{
  "hidden_size": 128,
  "normalize_top_k": false,
  "routed_scale": 11.6,
  "balance_bias": false,
  "init_std_router": 0.0254,
  "lr_router": 0.00226,
  "norm_eps": 1e-05,
  "learning_rate": 0.00665,
  "max_grad_norm": 1.0,
  "batch_tokens": 131072,
  "dataset": "wikipedia_en"
}
Below are experts of layer 6 (counted from 0) of a mixture-of-experts language model. Rows are named router (the router's row for the expert), down (a neuron's output weights, with its number) and show model dimensions 0-127. Each number is 128 + 24 x the weight over its row's rms, rounded and kept within 0 to 255.
After each expert's rows: a language model's description of what the expert responds to. This comes from a sample of Wikipedia text that the model never trained on.

# expert 51
router [123 117 141 141 119 176 176 160 103 170 104 168 123  83 146 112  87 100 127  93 125 134  65 102 104 140 120 116 134 142  72 120 149 121 106  93 106 160 138 130 130 160 136 114 156 115 132 140 103 158 115 134 148 146 125 140 132 105 105 103  97 164 150 151 163 113 126 155  89 142 113 112 101 131 122 156 102 118 111  96 116 119 150 101 155 119 148  78 157  97 156 125 124 120 166 110 102  88 122 134 171 155 159 156 115 148 117 148 120 124  97 118 130 107 157 143 151 135 107 140 102  76 133 108 136 122 106 113]
down1 [116  92 111 119 131 131 118  91  96 118 132 173 146 104 163 138 151 133 117 103 168 100 144 138 151 119 111 123  92 112 102  95 141 126 111 138 105 141 110 147 112 149 150 115  92 107 145 144 106 108  73 134  99 106 140 163 111 151 131 126  96 135 156 116 147 164 114 120 141 164 137 106  90 159 107 129 112 150  85 149 141 155  82 110 184 145 151 120  82 143 159 118 142 133 124 141 131  96 106 110 120 150  63 117 118 125 128 145 145 145 121  80 102 101 186 141 118 148 103 142  93  97 122 151  92 137 147 131]
Description: Middle pieces of surnames and place names (Ferrari, Carmichael, Zwycięz) and digits inside numbers in tables and lists.

# expert 37
router [116 131  95 117 122 136 115 180 132  76 161  84 185 133 145 149 125 116 125 175 109 120 146 155 135 125 188 121 138 147 153 101 136 134 163 159 173 106 106 126 133  72 114 143 139 119 127  81 134 131 138 151 106 136 135 103 131 127 147 118 137 111 134 158 135 139 130 135 153  90 135 134 126 113 103 121 144 178 111 162 119 166 115 172  83 133 102 177 135 182 141 106 127 118 136 133 139 151 141 156 150 163 133  87 132 102 106 162 148 140 167 151 124 110 160 139 125 108 155 156 127 148 134 108 139 108 149 118]
down0 [120 122 194 130 131 148  93 175 109  88 131  72 125 151  95 106 125 135 177 152 129 126 122 112 122 143 150 144 114  86 134 153 116 141 148 102 131 125 105 167 153  96 184 140 113 138 156 137 125 111 114 112 134 138 136 133 138 105 136  89 124 156 153 132 142 105 122 127 141 148 100 109 154  87 148 106 164 131 135 105 121  97 194 111 150 127  79 105 117 116 154 158 107  99 127 155 124 158 116 129 127  97 147 108 131 101 131  72 168 132 134 151 107  97 109 131 171 117 112 118 146 147 118  98 135 141  87 139]
Description: Past participles and -ed verb endings after was, were or be, such as relegated, refloated, released, announced, named.

# expert 46
router [104 120 112 132 112 118  87  98  96  85 142  76 160 140 125 104 142 123 132 163 145 146 167 104 116 126 164 140 155 103 119 137 140  88 162 143 123 166  89 118 134 120 136 105 108 109 119 104 105 152 103 155 111 171 111 100 104 145 141 146 125 134 122 110  94 135  95 145 179  95 119 145 137  92 106 114  99 137 118 183 107 151  97 116 147 127 133 184 114 145 167 105 130 141 102 131 165 132 140 122 143 136 131 141  90  92 126 102 138 116 159  88 148 142 105 137 105  87 107  97 152 165 147 121 131 160 134  98]
down0 [133  86 105 155 154 136 149 101 147 146 159 144 139 151 158 120 120 127  69 136 168 112 144 118 153 119 125 130 132 180 142 121 135 147  81 115 156 121 125 130 135  82 153 130 116 128  99 122 109 123 159 127 143 115 108 147 123 131 123 135  89 148 126 118 150  75  88  94 160  95 144 134 134 155  95 102 115  78 138 107  95 195 130 134 131 174 129 165 138 138 150 148 176 110  72 138 150 149  90 113 133 117 168 144 124 104 117 114 135 147 101 105 150 133 147 172 130 110 135 130 112 148 128 150 102 152 107 113]
Description: Finite verbs and auxiliaries right after a subject, such as was, is, were, has, been, and verb endings like -es, -its, -ows.

# expert 30
router [ 89 111 144 136 109 146 147 128 106 171 101 164  97  82 133  73 100  85 149 140  89 137 133  92 110 113 106 146 120  99  86 104 132 129 123 121 140 126  98 124 122 177 127 167 142 144 121 159 153 152  91 134 121 123 124 113 114 102 154  88 158 128 126 138 120 109 182 101 117 149 174 149 117 132 106 154 151 128 121 100 107 135 138 149 111  96 166 147 148 154 166 109 113 132 157 105 131  88 151 128 140 117 127 113 161 163 142 151 106 153 154 104 149 178 137  96 118 137 157 140 143 109 124  99 147 145 111 168]
down0 [122 136 124 116 145 113  79 159  79 124 131 120 160 121 116 165 170 123 107 122 135 146 110 151 148 122 103 146 119  97 156 111 135 119 149 162  86 110 111 107 154 132 181 106 145 158  83 150 106 130 161 129 128 138 179 140  73 150 108  82 138 141  97 136 123 142  99 126 141 154 120 141 134 118 140 123 127 148 100 160 145 166 150 130 129 106 157 107 110  89 157 124 124 155 147 108  99 102 107 157 120 134 108 101 146 111  99 120 124 163 105  63 122  92 118  72 139 156 140 142 125 110 103 101  99 102 130 113]
Description: Pipe separators after team, opponent or place names in sports schedule and results tables, plus name parts like Island, County, -ville, FC.

# expert 5
router [117 179 104 142  77 138 115 154 164 118 133  85 141 143 144 162 168 140 123 124 138 113 172 163 146 127  80 161 136 123 178 126 119 116 152 122 122 104 110 135 101 112 148 115 145 147 113 111 130 129 165  86 111  88  91  96  95 135 135 159 113 120 102 142 113 138 149 147 147 119 127 123 142 128 167 100 140 108 158 125 151 153 114 111 131 156 152 111  97 171 146 100  96 150  53 139 120 114 144 135 124 100 155 118 160 101 110 109 126 169 145  92 109 124 128 131 110 140 133 134 144 163 130 146 115 131 164  77]
down0 [ 90 130 129 111 105 108  87 119 145 130 127 143 107 147 155 144 137 107 115  99 162 154 163 116  65 105 114 138 113 132 122 133 108 125 136 120 165  96 122 121 134 122  96 135 145 125  71 183 139 142 155 156 135 148  99 111 146  97 133  94 132 104 142 161  87 109 125 141 119 163 176 156 136 123 107 110 131 107 135 112 134 114 102 110 122 121 141 108 110  86 103 137 150 143 182 114 148  97 118 159 103 116 106 131 107 174 114 158 109 132  99 180 146 135 141 171  82 147 148 149 148 150 152 114 113 117 180 128]
Description: Derivational suffixes and topic nouns in social or demographic text, such as -ical, -ation, education, political, economic.

# expert 50
router [102 102 148 106 174 146 119  88  82 130 112 142 197 124 109 120  88 109 145 123 111 117 163 125  83 112 168 113 154 138 124  95 125 132 110 127 139 163 157 155 105 135 127 162 105 132 124 170 152 109 111 154 121 113 155 107 114 102 149 143 106  93 140 124 145 134 166 175 112 133 128 112 121 106 140 139 142 161 161 140 134 120 128 104 171 161 145 165 156  86 144 112 116 117 127 124 149 126 128 118 171 123 102 117 107 163 152 164  98 158  96 129 110 175 122 165 119 140 139  92 147 107 128 104  93 156 108 134]
down0 [143 123 120 140 172 110 114 138  89 103 126 151 132 124 173  97  54 146 161 119 126 124 119 102 146 151 108 174 131 115 126 115 112 111 107 178 120  88 168 141 122 129 139 150  62 108 125 111 158 114 102 136 135 140 139 139 127  96 167 151 117 117 128  88 141  93 106 137 130 156 175 129 157 105 157 136 126 139 102 140 116 155 121 110 136 151 115 155 106 137 141 116 143 165 131 143 116 122 127 128  89 112 139 120  85 128 113 176 149 133 163 115 131 114 121 129 110 111  71 100  91 106 179 107 138 113 151  93]
Description: Auxiliary verbs, relative pronouns and score digits in sports and biography text, like team that won, was, had, would, 0 in match scores.

# expert 62
router [ 86 148 169 148 105 122 169 119 123 180 142 113 165  90 111 119 152 170 142 109 129 131  97 120 111 158 162 128 124 155 100 150  73 109 146 139 101 134 181 139 105 115 113 168 105  88 146 144 117 137 111 137 154 147 130 152 157 114 113 123 155 158 127 152 121 136 108 121 119 111 126 133  94 128 133 160 112 134 137 102 100 123 137  94  82 158 157  99 113  93  73 152 108 137 167 111 107 116 121 171 115 145  86 136 104 129 139 150 109 119 118 142 102  93 122 135 166  87 118 152 115 109 131 126 100 142 121 172]
down0 [118 152 132 148  99 111 129 154 130 154 151 119 150 136 130 121 111  98 163 131 120 112 110 129 116 143 109 115 169 143 139 169 112  72 117 131 166 137 147  98 138 119 124 181 116 113  96 176 106 134  70  96 105 183  86 125 105 136  78 135  88 155 128 119 147 160 165 127 100 142 135 151 117 143 167 137 126 115 137 162 124  76 135  76 133 117 142 163 117 153 162 119 151 155 139 115 138 153 150 148 121 136 131 132 157 131 129 161  93 107 117 146 167 126 123 119 137 170  89 150 150 104 138  93 114 127 130 148]
Description: Number pieces and units after digits in measurements, money and tables, like million, billion, km, mi, ft, trailing 0 and 00.

# expert 54
router [ 99 148 136 119 172 151 147 148 130 153 150 145 119 102 121 108 154 166 163 106 141  99 129 135  96 145 141 141 151 146 129  91 118 150 113 101  99 150 170 141  83 151 147 148 123 180 101 144 113 132 108 141 145 148 149 105 160 129  97 101 120 140 158  99 148 165 131 127 147 104 127 156 173 157 131 160  94 115 181 140 131  86 147 120 140 138 163 151 111  91  92  97 151 156 173 101 118  99 109 133 144 178  92 179  89 151 131 142 101 152 130 154 116 112 127 142 119 106 117 142 137 149 121 131 122 143 114 134]
down1 [126 136  91 155 141 154 109 124 119 101 119 171 161 118  92 143 119 110 112  99 139  96 142 119 125 117  98 124 157 104 143 121 156 125 138  98 133 118  87 159 113 113  91 113 121 150 142 116 125 146  84 134 134 173 145 113 179 127 118 120 162 140 164  95  96 113 151 132  71 146  90 108  79 131  87 158 169 147 107  98 147 120  91 122 133 133 171 115 124  95 147 119 125 128 117 116 103 183 148 157 129 145 129 162 116 123  94 114 148 100 156 160  86 136 126 112 138 116 114 141  90 149 120 129 162 132  90 160]
Description: Last two digits of years after 19 or 20, as in 2012, 1991, 2006, mostly in dates, plus the word century.

# expert 53
router [114 116 127 147  92 137 131 140 134  99 164 136 152 114 127 151 137 160 109 140 117 118 150 125 135  84 138 116 134  98 111  95 130  94 153 145 108 110 114 144 105 137 131 184 107 187 124 179 104 133 104 123  87  98 153 155 146 145 164 112  88 158 113 137 154 111 155 157 146 106 151 124 110 150 125 127 120 134 175 148 130 115 158 113 105 134 155 110  94 143 109 153  78 140 149 125 114 111 109  96 131 104 112 114 102 137 183 119  97 123 161  93 109 111  95 103  86 130 142 166 158 115 126  91 161 161 104 108]
down0 [150 122 115 151 109 118 142 137  84 133 156 131 176  86 115 105 154 140 121  97 127 151  77 124  95 108 101 121 154 120 157 135 115 119 104 176 149 115 135 112 114 146 115 134 131 145 116 126 112 151 156 196 138 124 102 139 133 113 141 141 106 149 120 114 189 136 138  97 105 151 123 140 105 100 125 166 162 126 107 152 173 114 159 109 145 133 166 142 132 122 114 158 140  59 156 105 108 157 129 111 124 142 135 155  99 111 117 138 122 103 135 125 128 167 142 137 159 107 154 116  87 147 156  96 124 124 105 194]
Description: Competition-structure words in sports results and tables, such as round, stage, season, place, qualification, championship.

# expert 25
router [135 124 134 125 107 147 119 122 144 117 144  67 107 145 101 107 162 167 149 139 117 134 112 100 127 160  69 134 106 121 138 106  93  97 129 135 144 135 118 118  96 127 128 144 100 127 154 109 114 119 128  56 118 110 145 105 147 167 135 119 150 155 114 143 119 127  82 167 118 124 123 111 152 128 165 119 121 149 103 183 133 161 111 142  89 120  83 105 125 103 136 195 124 134 157 161 137 138 131  95 101 121 102  97 106 134 135  96 119 117 129 137 152 171 107 137 167 167  95 152 116 120 143 144 157 158  99 112]
down0 [147 119 120 155  93 154 123 133 135 137 158 167 121 151 124  92 158 116 164 126 116 151 137  77 142 127 130 139 142 120 175 131 139 126 151 163 148 173 105 183 129 168  88 124 118 119 179 134 109 122 162 123  79 119 133 126 111  74 129 127  98 122 109 116  93 121 121 152 105  99 129 134  99 101 126 136 115 133  96 138 103 152 126 112 107  91  87 165  92 105 123  95  99 147 109 140 146 156 132 112 133 131 122 133 105  99 164 174 184  99 106 136 148 107 123 121 151 186  97 145 149 129 131 143 141 131 136 123]
Description: Nouns or their first pieces after his, the or a, naming terms, roles, attempts and goals, such as term, reign, intention.

# expert 9
router [161 120 103 158 143 112 129 128 120 146 181 125 155 117 155 117 100 112 112 116 110 113 141 111 135 155 123 113 114 120  98 114 134 124 149 120 126 148 105 126  97 100 110 110 117 105 141 115 162 191 123 122 166  90 170 128 140 141 152 126 108 149 138 141 146 139  93 132 108 135 148 111 100 121 104 137 127 139 167 124  95  98 113 161 148 118 137 176 123 115 149 126 133 117 107 161  70  86 161 133 130 176 133 156 144 124 133 122  77 119 142 104  85 100 159  98 133 179 125 166 175 159 126 109 172 118 103 171]
down0 [137 146 173 107  81 122 113 139 129 171 117 151  95 134 128 119 120 169 145 124 125 140 169 154 119 123 125 127 132 106 117 139 125 152 187 126 166 170 120 107  83 139 130 121 154 139  91 125 144 114 138 107  80 115  80 174 119 118 109 112 144 164  88 131 133 146 164 174 125  94 152 144 108 133 129 131 148 147 177 104 135 128 118 146  96  59 146 117 145 136 121 165 120 142 121 153  97 126 126 131  87 114 130 150 159 140 112  96 123 124 121 120 124 146 108 159 104 156 183 114 121 115 129 122 157 136  85 150]
Description: Word pieces ending in n/rn/nn inside verbs and nouns (winners, passage, run), plus numbers and dates in table cells.

# expert 44
router [138 121 108 121 101 132 169 123 136 150 165  99 119 124 114 113 146 139 122 166 115 108 155 140 146 126 128 131 192 123 111 147 117 131 121 144 167  76 136 131 117 115 103 128 150 134 135 124 126 169 118  79  83  97 129 136 105 130 129 135 101 139 146 113 107 126 140 197 177  91 140 151 151 140 132 134 144 110 169 155 139 147 152 128 100 122 130 173 107 117 137  76 142 156 130  99 111 152 109 140 115  85  80 152 145  95 150  82 100  69 143 125 124  95 121 139 110  91 153 133 140 130 112 144 107 123 155 102]
down0 [ 96 109 112 119 112  96 118 138 142 130 109 131 155 172 137  81 101  99 114 140 161 119 115 132 123 135 146  95 151 127  86 136 149 163 113 170 142 139 146 153 146 140 130 122 121 172 186 140 114 126 186  93 157  95 131 106 101 113 127 121 137 105 138  63 149 117 115 166  75 108 130 101 150 155 140 140 179 114 161 142 143 160 100 118 130 124 110 103 100 134 143 115 108 113 127 112 101 132 137 138 153  98 128 141 154 114 122  84 157 140  77 109 103 133 140 121 123 132 103 123 127 139 163 132 130 113 132  63]
Description: Nouns of time and general reference after the or this, like time, years, season, day, point, plus years in median age was 43.6 years.

# expert 0
router [125 110 141 108 114 109  97 108 115  95 140 128 106 157 151 163 122 140 141 113 149 119 105  94 122  99  86 104 147 151 139 174 134 125 137 144 187 169 120 120 125 110 159 160 128 140 137 146 134 104 111 148 107 148 170  96 146 129 104 119 135 106 116  93 148 131 159 129 113  94 102 115 155 103 127 100 118 116  89 153 184  98 130 136 147 110  80 168 144 110 165 116 178  82 145 112 153 111 150 128 111 144 157  96 160 140 113 107 122 167 175 125  90 121 143 136  99 144 152 151 126 166 113 127 145 113 125 163]
down0 [137 125 120 109 122 140 167 152 143 150  98 131 158 104 161  49 113  98 133 135 117 142  97 132 106 136  81 151 142 135 127 108 150 109 129 115 137  73 146 142 114 109 112 171 135 133  82 122 103 134 135 103 131 126 103 128 116 137 105  97 116 137 184 115 150 156 120  94  78 108 151 139  88 161 126 156 111 175 119 106 122 121 140 171 123 110 108 140 169 113 112 132 125 122 158 129 156 145  89 112 133 105 170 118 151 119 123 149 134 101 110 151 128 102 161 126 112 120 116 164 122 108 123 118 113 185  98 173]
Description: Line breaks, dashes and pipes that open list items, infobox rows and section headings, e.g. after "See also", "Preceded by", "- Known for".

# expert 16
router [136 131 127 121 101 116 144 131 124 157 106 114 160 125 138 108  97 153 150 140 138 152  87 112 105 130  90 140 166  83 132 116 118 129 108 138 153 147  94 143  96 146 115 146 174 120 134  78  93 101 101 104 158 113 118 116 132 115  95  93 127 133 133 103 162 124 156 185 110  92 111 143 140 166 165 152 122 151 141 137 136 102 184 106  99 107 143 108 115  69 133 133 115 140 146 142  96 131 115 167  64 128 105 125 139 119 136 123 151  90 125 190 135 117 144  94 137 132 146 136 112 124  96 107 140 148  99 104]
down0 [143 133 169 143  84 125 112 120 100 151 134 123 103 145 150  77 113 134 153 155 181 127 110 157 136 137 137 114 167 105 121  99  70 153 133 164 122 117 117 125 107  93 120 124 128 130 134 137 120  94 124 155 162  90 148 111  83 166 153 161 124 124 140 115 182 135 127 134 145 160 134  73 122 126  80  99 137 128 127 118 136 142 117 144 104 105 165 168 113 170 134 119 144  93 128 149 119  94 150 130 106 160 104 119 157 139 143 134 127 153 152 117 145 106 172 101 141 134 159  88 158 144 154 123 170 125 124 161]
Description: Last two digits of years after 19/20 (1997, 2009), plus ordinals like first, second, fourth, and numbers in tables.

# expert 11
router [101 117  95 125 128 100 147 166 165 120  82 128 158 112 131 166 144  97 156 112  99 140 160 153 110 111  90  95 115  93 136 145 131 153 133 167 117 154 139 105 115 126 131  99 146 131 149 111 148 157 142 156  88 126 160 122 140 134 132 142 144 138 109 113 104 122 176  99 167 111 148 123 124 123 154  78 131 189 182 134 169 159  99 174 150 148  95 129 104 140 124 134 109 116 106 149 145  97 121 130 136 150 158 123 118 101 135 114 144 152 195 114 132 119 118  80 117 124 160 132  99 124 126 105 142 122 142 102]
down0 [134 146 144 131 169 106 129  76 167 122 130 103  97  90 152 101 151  97 104 119 141 206 119 133 100 149 116 116 102  94 147 138 116 113 153 137 126 145 170 117 156 158  74  99  94 113 129 130 112 151 141 146 142 112 155 161 129 142 110 118 109 122 118 169 142 137 129 121 102 139 114 153 141 122 121 139 117 133 102 119 172  83 150 145  99 124 108 139 139 110 117 127 146  92 153 166 139 162 135  90 162 118 112 120 123 120 107 127 126  99 100 103 196  83 133 131 134 162 126 172 158 103 103 142 134 151 134 141]
Description: The word of after institution nouns like Promotion or Advancement, plus endings such as -ing, -ological, -ary, and == headings.

# expert 26
router [ 82  93 103 124 149  67 147 124 147 151  97 100 111 109 111 115 159 137 141 116 134 160 110 129 116 162  96 101 166 147 137 118 120 128 108 167 148 180 147 126  93 147 157 101 136 118 117 190  83 149  98 116 127 144 121 106 128 178 164 138 144  93 144 113 135 124 157  96 109 121 136 128 160 120 109 125 108 146 101 117 137  90  92 147 180 114 158 156 147 147  83 158 161 127 142  90 128 121 115 145 138 144  86 118 116 128 112 122 106  81  99 122 110 150 134 148 135 118 152 113 144 129 128 156 129  99 129 153]
down0 [128 156 128 100 144 137 105 108 114 138 130  75 109 156 165 120 134 125 133  93 136 145 152  79  96 141 130 135 139 109 130 164 146 138 166  96 146 109 121 179 110 129 145 101  87 151 152 112 149 132  92 150 168 120 114  85 147 114  98 124 104  99 105  82 156 161 147 171  83 112 116 128 144 111 117 132 142  84 159 152  93 132 150 115 160  89 122 137  87 120 143 161 132 154 112 128 105 121 124 154 151 134 118 170 130 146  83 144 132 144  84 170 119 146 152 137 115 147 119 119  90 144 132 141 107 113 168 125]
Description: Colons introducing quotations or list values, opening quotation marks, and section markers, as in Herald Tribune: “, Cambridge: Lutterworth, Open access: Hybrid.

# expert 19
router [119 137 107 143 115 159 144 102 112 112 118 125  69  78 102  88  85 128 123 186 151 144 115 120  94  97 144 104 101 144  89 131 142 125  84 154 119 137 119 119 131 125 135  94 156 123 119 118 141 137  74 122 104 161 116 158 136 147 129 102 125 173 136 141 127 133 169 125 129 152 128 141 123 108 166 118 166 100 136 113 150 134 144 130 133 131 171 107 140 166 124 122 136 129 169 139 168 176 121 121 121 157 109 158 121 163 113  88 177 154 150 134 161 102  97 146 147 123 164 118 143 102 138 108 103  88 102 141]
down0 [116  95 158  89 144 150 143 110 158  82 148 109  80 129 110 143 105  56 123 116 144 128 134 132 108 128  93 161 139 112 168 153 111 119 175  92 146 160 148 151 109 127 142 155 141 159 132 181  94 113 173 110 117 136 136 152 130 111 128 130  98 134 130 119 112 135 159 121 143  90 110 132 138 159 118 138 165  87 162 117 129 123 157 116 150 169 139  99  93 112 112 114 110 135 126 121 127 135 133 108 134 118 141 155 107 123 126 109 142 166 140 143 106 138 136  98  84 175 135 152 138 120 124 153  80 153  83  88]
Description: The word as in "also known as" or "romanized as", possessive 's, and possessive pronouns his, her, their, with like and including.

# expert 32
router [147 182 160 133  88 143 120 121 123 138 148 139 150 100  93 116 169 142 133 162 142  87 116 163 103 118 111 181 137 148 149 117 119  88 165 116 139 113  95 130 135 112 135 154  82 160 167 136 133 131 109 135 108  78 131 162 128 137 146  87 119 137 152 104 155 115  99 131 141 124 138 134 114 125 174 167 171 130 121 124 102 141 103 135 149 160 136 118 159 135 118 128  94 178 146 143 157 100 143 108 135  95 114 127 139 116 162 158 116 157 168 120  89 114 121 120 140 133  98 189 106 164 104 111 142 127 116 118]
down0 [103 134 155 172 154 180  57  74 112 126 149  74 146 124 114 155 102 155 133 156 111  94 102 132 111 142  95  93 121  88 144 124 177  97 137 111 114 103 148 125 170 136 111 124 124 133 121 129 134 157 136  89 132 134 143 134 143  84 119 145  90 133 136 132 128 108 101 106 148 149 128 147 108 127 130  93 104 111 117 118 145 107 161 146 138 156 118 149 144 134 155  86 125 141 113 140 112 135 156 117 137 159 123 104 110  89 123  95 156 137  96 135 139 114 109 163 120  88 162 187 134 114 127 103 113 108 114  98]
Description: First pieces of split common words, like famil in families from census text, plus stat, col, part, ed, insp, ch.

# expert 45
router [131 156 143 120 133 143 144 170 142 112 140 146 109 134 148 128 129 147 144 143 127 162 170 147 166 129  94 135 112  71 121 141 113 125 105 127 158 163 139 131 157  93 147 121 137 134 126 116 168 149 151 140 134 132 103 144 123 110 149  75 146 151 134 130  66 143 141 129 118 100 114 136 139 102 154 134 107 119 148 127 152 113 139 164 117 121 123 135 156 151 122 156 172 132   8 143 109 132 121 149 119  77 140 115 101 101 123 135 100 141 135 130 142 117 160 146 110 151 106  97 154 141 124 106 108 167 136 170]
down0 [165 127 109 141 158 119 143 112  99 151 111 131 123 115 111 111 147 131 125 135 149  93  66 130 111  65 129 146 141 115 159 106 169 126 119  95 138 129 138 106 162 138  97 140 118 129 153  96 133 135 123  91  79  96 150 128 132 147 105 168 128 114 142  83 136 168 119 152 108 122 119 159 120 134 137 106 111 101 123 108 146 125 147 137 136 127 109 133 160 108 170 115 147 159 132  70 113 105 129  86 132 118 105 104  99 124  50 165 115 121 145  81 128 158  94  86 156 141 102 133  98 108 135 130 142 133 103 139]
Description: Common first names (John, David, William, Robert) and the endings of foreign first names like Alejandro, Igor, Brendan.

# expert 49
router [108 131 109 122 127 139 166 153 154 134 157 129 106 100 119  96 147 109 128 135 180 164 143  94 125 126 115 132  97 136 126  85 120 143 136 131 146 140 150 124 127 144  95 129 133 144 122 134 118 125 128 101 106 142  98 106 133 160  88 133 149 167 102 126  81 116 104 176 156 169  92 120 132 108 111 127 110  95 140 170 114 146 111 105 175 117 111  95 131 133 159 150 141 178 143 165 141  94  93 144 170  67 144 138  89 150 146 139 136  79 106 132 112 123 120 172 141  59 121 105 117 114 116 125 125 125 133 130]
down0 [127 111 108 126 139 162 158 140 162 180 134 159 126  93 134 134 101 133 100 128  89 124 132 146 122 138 154 124 108 111  98 117 102 143 127 116  80 172 102 102 125 156 128  99 149 163 127 117 112 188 164 114 149 157  84 142  93 112 117  81 149 108 121 126  87 127 136 128 113 135  91 152 111 123 139 100 127 119 116 138 126 112 185 139 110  87 146 104 129 142 147  93 150 140 133 131  79 117 127 152 112 120 115 108  74 147 124 137 180 110  93 120 129 103 101 170 173 105 134 142 119 117 114 114 107 106 166 116]
Description: Object pronoun it and abstract noun endings such as -ations, -ics, -ce, in commentary or review prose, such as allegations, mathematics, goal.

# expert 40
router [140 122 106 143  79 160 122 136 148  76  99 171 130  95 161 106 108 102 157 145 130 178  90 107 140 159 130 122 131 107 106 101 129 126 126 131 127 130 173 132 134 120  97 154 115 125 110 126 143 168 102 137 161 130 136 126 124 174  94 125 120 162 140 112 136 109 101 118 113 137 127 149  93 136  89 101  96 146 109 113  79 103 120  96 132  89 160 116 137 151 129  93 200 117 152 137 138  98  95 160 147 113 132 139 130 164 108 133 101 161 150 137 112 124 142 128 126  97 121 166 113  78 131 130 167 127  98 109]
down0 [134 143 130 115 125 141 121 133  88 122 157 145  94 125 105  73 148 136 120 121 149 133 125 144 119 116 112 140 128 150 119 167  70 119 161 168 121 166  88 122 129 169 152  97 145 117 140  82 141 119 139 122 115  77  99 131 136 130 135 114 158 162 129 125 136 144  99 173 157 140 121 125 158  99 127 103 104 160  95 108 118  86 141 110 104  95 120  96 166 143 150 108 157 149 146 165  75 148 132  66 108 134 119 129 122 129 109  98 113 144 118  80  93 128  76 110 154 130 140 138 110 146 113 159 131 141 107 118]
Description: Pipe separators between cells in Wikipedia tables, after platform, team, place or score entries, such as NES | 1988, Ford | 36.

# expert 31
router [159 116 106 141 141 171 141 127 139 146 123 148 135  83 123  89  99 151 152 120  97 155  92 121 152 141 156 159  89 101  89 108 142  88 104  70 165 150 145 138 150 165 122 152 147 129 147 114 161 114 109 109 133 142 142 148 146 121 106 131 124 157 151 125 143 124 113 153 133 114 148 139 101 115 135 167 149 121 136 118 116 131 166 153 115 132 123  83 132 115 136 121 143 111 153 121 142  80  98 160 168 138 119  80 118 133 129 187 177 155  91 132 158 145 150 130 128 145 128 167 111 104 105 100 178 113  95 114]
down0 [165  98  85 170 109 123  63 109  99 146 128 155 138 138 141 139  66 127 120 149 144 141 100 113 155 162 133 151 133 144 132 150 130 153 151 117 131 117 183 127 164 114 136 142 104 126 108 136 146 120 100  95 142 161 104 139 111 146  92 140 151 104 111 143 138 152 111 144 161 139 115 136  74 148 123 153 112 150 143  98 126 145 145 165 114 132  97 136 125 110 117 170 156  81 148 151 143 139 138 166  85 146 152 155 126 174 131  99 137 143  95 112 119 138 148 107 132 152 142  75 136 166 100 119 145 151 104 138]
Description: Inner syllable pieces of names and words, often proper names, species and cast lists, such as c-ele-bration, Zeb-ed-e, Ram-all-é.

# expert 36
router [ 92 142 178 139 126  77 112 166 122  99 133 111 117 164 123 162 125 106 129 128 143 124 138 164 115  84 106 109 113 113 205 113 137 132 132 159 123 146  81 119 160 103  92 117 106 131 117  73 113 125 148 101 139 120 117 125 161 175 121  88 166 122 129 110 129 119 126 102 112 130 108 130 152 143 131 139 112 105 110  94 133 155  97 136 155 136 154  96 155  86 155 100 109  98 118 155 121 150 145 137  96 152 157 135 182 138 127 123 110 116 139 100 163 135 116  79  96  87 129 136 132 107 115 118 108 150 120 129]
down0 [157 131 138 142 170 155 116 117 121 131 153 122 139 130 119  95 119 145 102 148 176 104 138 125 117 134 130 113 170 132 101 179 149 119 115 127  95 126  93 122 111 114  89 149 129  87 104 109 159 114 131  64 132 108 153 107 149 118 140 121 137 116 129 104 102 121 107 165 159 154 131 130 108 145 110 109 107  91 131 131 169 133 122 161 133 136  97 153  87 120 125  92 142 141  76 105 135 141 128  72 124 103 132 100 102 117 157 133  87 134 119 202 153 105 157 132  94 111 141 114 142  90 168 141 125 150 164 120]
Description: Determiners the, a, an, his, their coming after a verb or preposition, as in "recipient of the", "taking the name".

# expert 48
router [ 91 118 123 119 135  99 148 102 128 109 150 130 156 155 107 115 118 112 119 152 148  88 101 166  94 108 126 121 112 161 138 138 141 137 146 127 144 142 116 127 116  96 124 181 137 187 122 117  89 156 115 148  74 138 164  89 143 114 140 157  86 109 133 101 161 146 159 128 179 108 103 143 117 168 153 151 110 102  95 154 121  98  92  82 112 172 158 141 140 141  94 130 130 118 135 111 175 114 133 102 124 112 113  96 124 163 124 127 141 138 138  87 111 137 120 111 106  75 142 109 157 141 141 116 165 143 117 122]
down0 [103 187 111 149 166  85 169 153 121  98 121 153 133 114 163 126 129  99 115 143 115 155 114  99 119 137  76 109 145 109 138 123 136 163 168 108 126 135 148 150 143 142 111 127 130 153 113 119  89 125 104 126 163 142 147 135 173 134 116 119 120 174  96 125 160 137 106 108 125 130 182 118  81 148 101 134 182  95 176 165 123 135 129 159 165 150 161 108 114 111 121 194 125 122 159 149 114 135 138 118 104 126 139 114 157 142 103 153 111 113 123 127 116 143 152 101  96 132 119 125 123 167  98 131 153 109 143 111]
Description: Table markup and header words in results and election sections, such as Votes, Result, Nominated, results, and |---| rows.

# expert 6
router [121  99 115 109 126 158 190 129 151 171  86 171 141  73 126  95 104 133 145 107 125 132  53 119 124 127 110 133 107 142  72  97 156 125 117 110 120 177 159 169 104 141 162 131  99 131 137 105 106 139 127 103 131 102 126 135 140 102 122 124 115 173 135 129 131 123 159 151 121 121 103 161 115 120 122 134  95  84 131  97 127 144 165 109 170 138 128  88 148 102 128 150 129 158 182 114  94 105 101 140 128 153 161 130 101 157 100 133 129 138 116 127 128 117 140 135 139 148 119 143 101 141 126  96 149 120  98 114]
down0 [107 142 111 124 104 144 158 148 116 108 134  90 125 163 120 139 146 107 134 144 147 116 127 159 154 145 135  99 102 116 127  66 157 159  68 122 115 147 167  64 170 126 113 134 153 110 149 151 112 118 127 129 167 124 122 151 124 120 102 101 156  94 150 160 120 112 100 133 115  67 115 170 130 108 115 115 131 111 119 161 194 121 112 124 103 144 134 136 159 138 120 110 172 113 104 137  87 126 133 177 142 111 143 116 134 107 136  96 122 105 129  76 124 150 140 126 118 155  82 130 126 120 140 125 120 152 156 163]
Description: Inner pieces of words after a capital or prefix, such as R-he-umatology, F-et-al, tra-jectories, plus digits and row ends in election vote tables.